Weights of a small mixture-of-experts language model, trained from scratch on English Wikipedia.
Size: 8 layers, vocabulary 32768.
Experts: 32 experts in each of 8 layers, 128 SwiGLU neurons an expert, 1 pick a token, a sigmoid router, a shared expert of 128 neurons.
Training: 285M tokens, 4343 steps.
Below are experts of layer 3 (counted from 0) of a mixture-of-experts language model. Rows are named router (the router's row for the expert) and show model dimensions 64-127. Each number is 500 + 25 x the weight over its row's rms, rounded and kept within 0 to 999. Numbers have three digits each.
After each expert's rows: "mostly gets" lists some tokens that are sent to it at least half of the time. This comes from a sample of Wikipedia text that the model never trained on.

# expert 8
router:534502511468520511523492472500535513488519491509503486441476464499510561532504529551485504434491508471475449506473474510498493521505522515493541537514511491492490527504533504517528497471489510
mostly gets: "\":", "|", " ==", " ===", ")=="

# expert 17
router:528483509492493519503505479492502483492515534508517532491506510476531515460539512537516538524497491527509514490482526464461519477500562511465506493511507545483469544541475534500486524480487506
mostly gets: " born", " ±", " −", "born", ")},", "',"

# expert 24
router:479464511496529490523499508498494505453488470532501554471479461494491453478524491527473479507530480488478520480501488492494506486489517513506543485500458466475480506503494554476540508446470529
mostly gets: " Apps", " World", " MPC", "|---|---|---|---", " UEFA", " Goals"

# expert 30
router:512485493495531508489503485489449494491487494465483532454501440489468497433498480551480541536529450475525496515465491531538488450512496520490501456550524477483501471482516534494574514480527517
mostly gets: " first", " one", " three", " second", " another", " five"

# expert 2
router:512517488492515522488493489530446495528496538506471529470487465522445476456482492508483495499471463448485524536510489489475513513481480458455491511563476485500466518476497511501516478446508506
mostly gets: " million", " billion", "0", " Won", " RV", " thousand"

# expert 31
router:514506487473529517506489496507492467475488526469504540498501495531514493511492557486493528466491442509525450473504524509485447478501545508472506511537502502499517490492534504533503533508490484
mostly gets: " which", " that", " where", " while", " when", " but"

# expert 11
router:475482476485494496500486440526474509505521516510477497480520485497494539518483460466530477492480517519496532502468480468484538504529509512495512541550504482525504514511510474516507490469473512
mostly gets: " him", " them", " she", " it", " he", " you"

# expert 29
router:508525485503509513472433479528491493525467521528445501466500493515491505481456478556511506519511482513510503456488465507469463466513526497437461528532511493535530557524495483469502518519481494
mostly gets: "ucc", " Mor", "ag", "amb", "ip", "erm"

# expert 16
router:510518500505535537509482477489480483476485512483484485459476503476480540503499517498518515475454521484488507495488468511495492494515538501499519484503463523538466542535483495507518490466495528
mostly gets: " Genus", " Coordinates", " Website", " Synonyms", " Phylum", " Clade"

# expert 25
router:492457473471517515489522503504440475501503567475489480512526459511471500446481503500473508486488526486493491488487479527479522507524495521435504494465530518484490512447502491464522470487498499
mostly gets: "ček", "ić", "ová", "sson", "ović", "ski"

# expert 1
router:508496495495516508472472426516518489518463473508473500504495463493512525508504509513478477450491540463521507459503545501532521500494524512495528511489512497477480511524516518500530478513498513
mostly gets: "The", " the", " The", "the", " its", "Her"

# expert 15
router:529507501476515511493484482509516504517523540474485518487465503520518475476473497501502523499509480503536509492458514476515470486491531517509501478502500501506470542464559518483547519498499507
mostly gets: "In", " in", " over", " across", " during", " throughout"

# expert 27
router:485462486494527533486493461515478495469489500452484481482510467499513541494498513533480440495535439462523510499490442530484473513524529514542496509527492510512485504495512542502542491462524495
mostly gets: "   ", " Arthropoda", " classification"

# expert 3
router:480466465475548515534511509482513506494473571476493559506496496521512504505460518480487512495520485445548493499466462481511476453533495484470501483521511559496515529481497504508511522466473508
mostly gets: " president", " mother", " father", " friend", " brother", " wife"

# expert 23
router:509487500523535472493459495499485516515493526501496546481527474491509549488477532502494451468503500472507497490518485505521545469505532464514465524552477542503515490494501531471510499488488509
mostly gets: " un", "^{", " Un", " Yes", " imp", " cont"

# expert 5
router:478493505445495527480526497502524468506501534490495501510535445486539507487452516506502499516494507465507467526492415499480511487497518467487524534520481515485498508517517462515494484491490494
mostly gets: " John", " David", " James", " William", " Michael", " Paul"

# expert 26
router:490453422511531523503521505502469561516464547458504494507486497491525505531479513531495508488499486493527492464475504511473493473500487525497512514534498489524517530469503500484494497499477499
mostly gets: " games", " songs", " schools", "|---|---|---|---|---|", " areas", " countries"

# expert 13
router:433480466461496532492521502499520507489483509494496510513472519521505529502532484520504482445477514475496521499475509517491510529505532510522541515519472453512509536503521459499522485472509483
mostly gets: " Oxford", " Toronto", " Columbia", " Boston", " Harvard", " Moscow"

# expert 19
router:516529510470542481473477448473502493491487507470488501487479499465502515508525484526527499507514452437531515482440498520504480491544479548470494491497519471557490501489475499505540475479487483
mostly gets: " coast", " latter", " Siege", " corner", " same", " border"

# expert 21
router:514467513438509526489503478528512516472479500474487490459482469483486489468520508494459558498483503488490480511500508484489498474521483480479505523523479501512495523516526482477515509442478517
mostly gets: "SA", "MA", " Force", "CA", "FL", "ER"

# expert 18
router:492484480495522469508497455482504557492440513497503520497490458491531478510526530502449527505471494480524469487485517488487466483497543476489521483518479506499485539499537518517501507482518491
mostly gets: " has", " began", " held", " received", " had", " became"

# expert 22
router:487472532492510509507510511493520495474512489453506506444470468497545518524480518530456529503503494481503529502481474477510530524486506479491512471509530499516513531509536504504474506478573488
mostly gets: " footballer", " LINEAR", " politician", "disambiguation", " SPD", " beetle"

# expert 9
router:473496489473518469502533484464533499496500492451451493485453499522491483502478535507486506493481481485523486517478516539491511491501509500475527528512482540475465499529499490515497511477512516
mostly gets: "History", "Biography", "Life"

# expert 0
router:558481471504472534531519487453472521514513535482450511445505460465530537517516520503484527506490493509513493514500489498502524486491502497487536487542494475501500515519507528475555482451475483
mostly gets: " S", " R", " K", " J", " M", " N"

# expert 6
router:534451444498519489493460475533502547475495527511500511446454505493542528525496531521512507449480462491506480461500487511481450487540521480515491464510498510522506495518529510491490508485479503
mostly gets: " (", "(", "{", " (\"", "″", "(\\"

# expert 28
router:470493516501532498506478467464426492485456518491473535491460512488488487476504521514520517477493504500534514518477494482475494474531545518492498535482508502506491487474555512487472515474529490
mostly gets: " such", " known", " well", " considered", " much", " similar"

# expert 12
router:507470510491504521479482481519477473492489505457466534503491452459535499462544516492544459464479496490517545502516488501494480496506506471457520546543483548528486527514529515487516530485499553
mostly gets: " American", " British", " German", " Indian", "American", " French"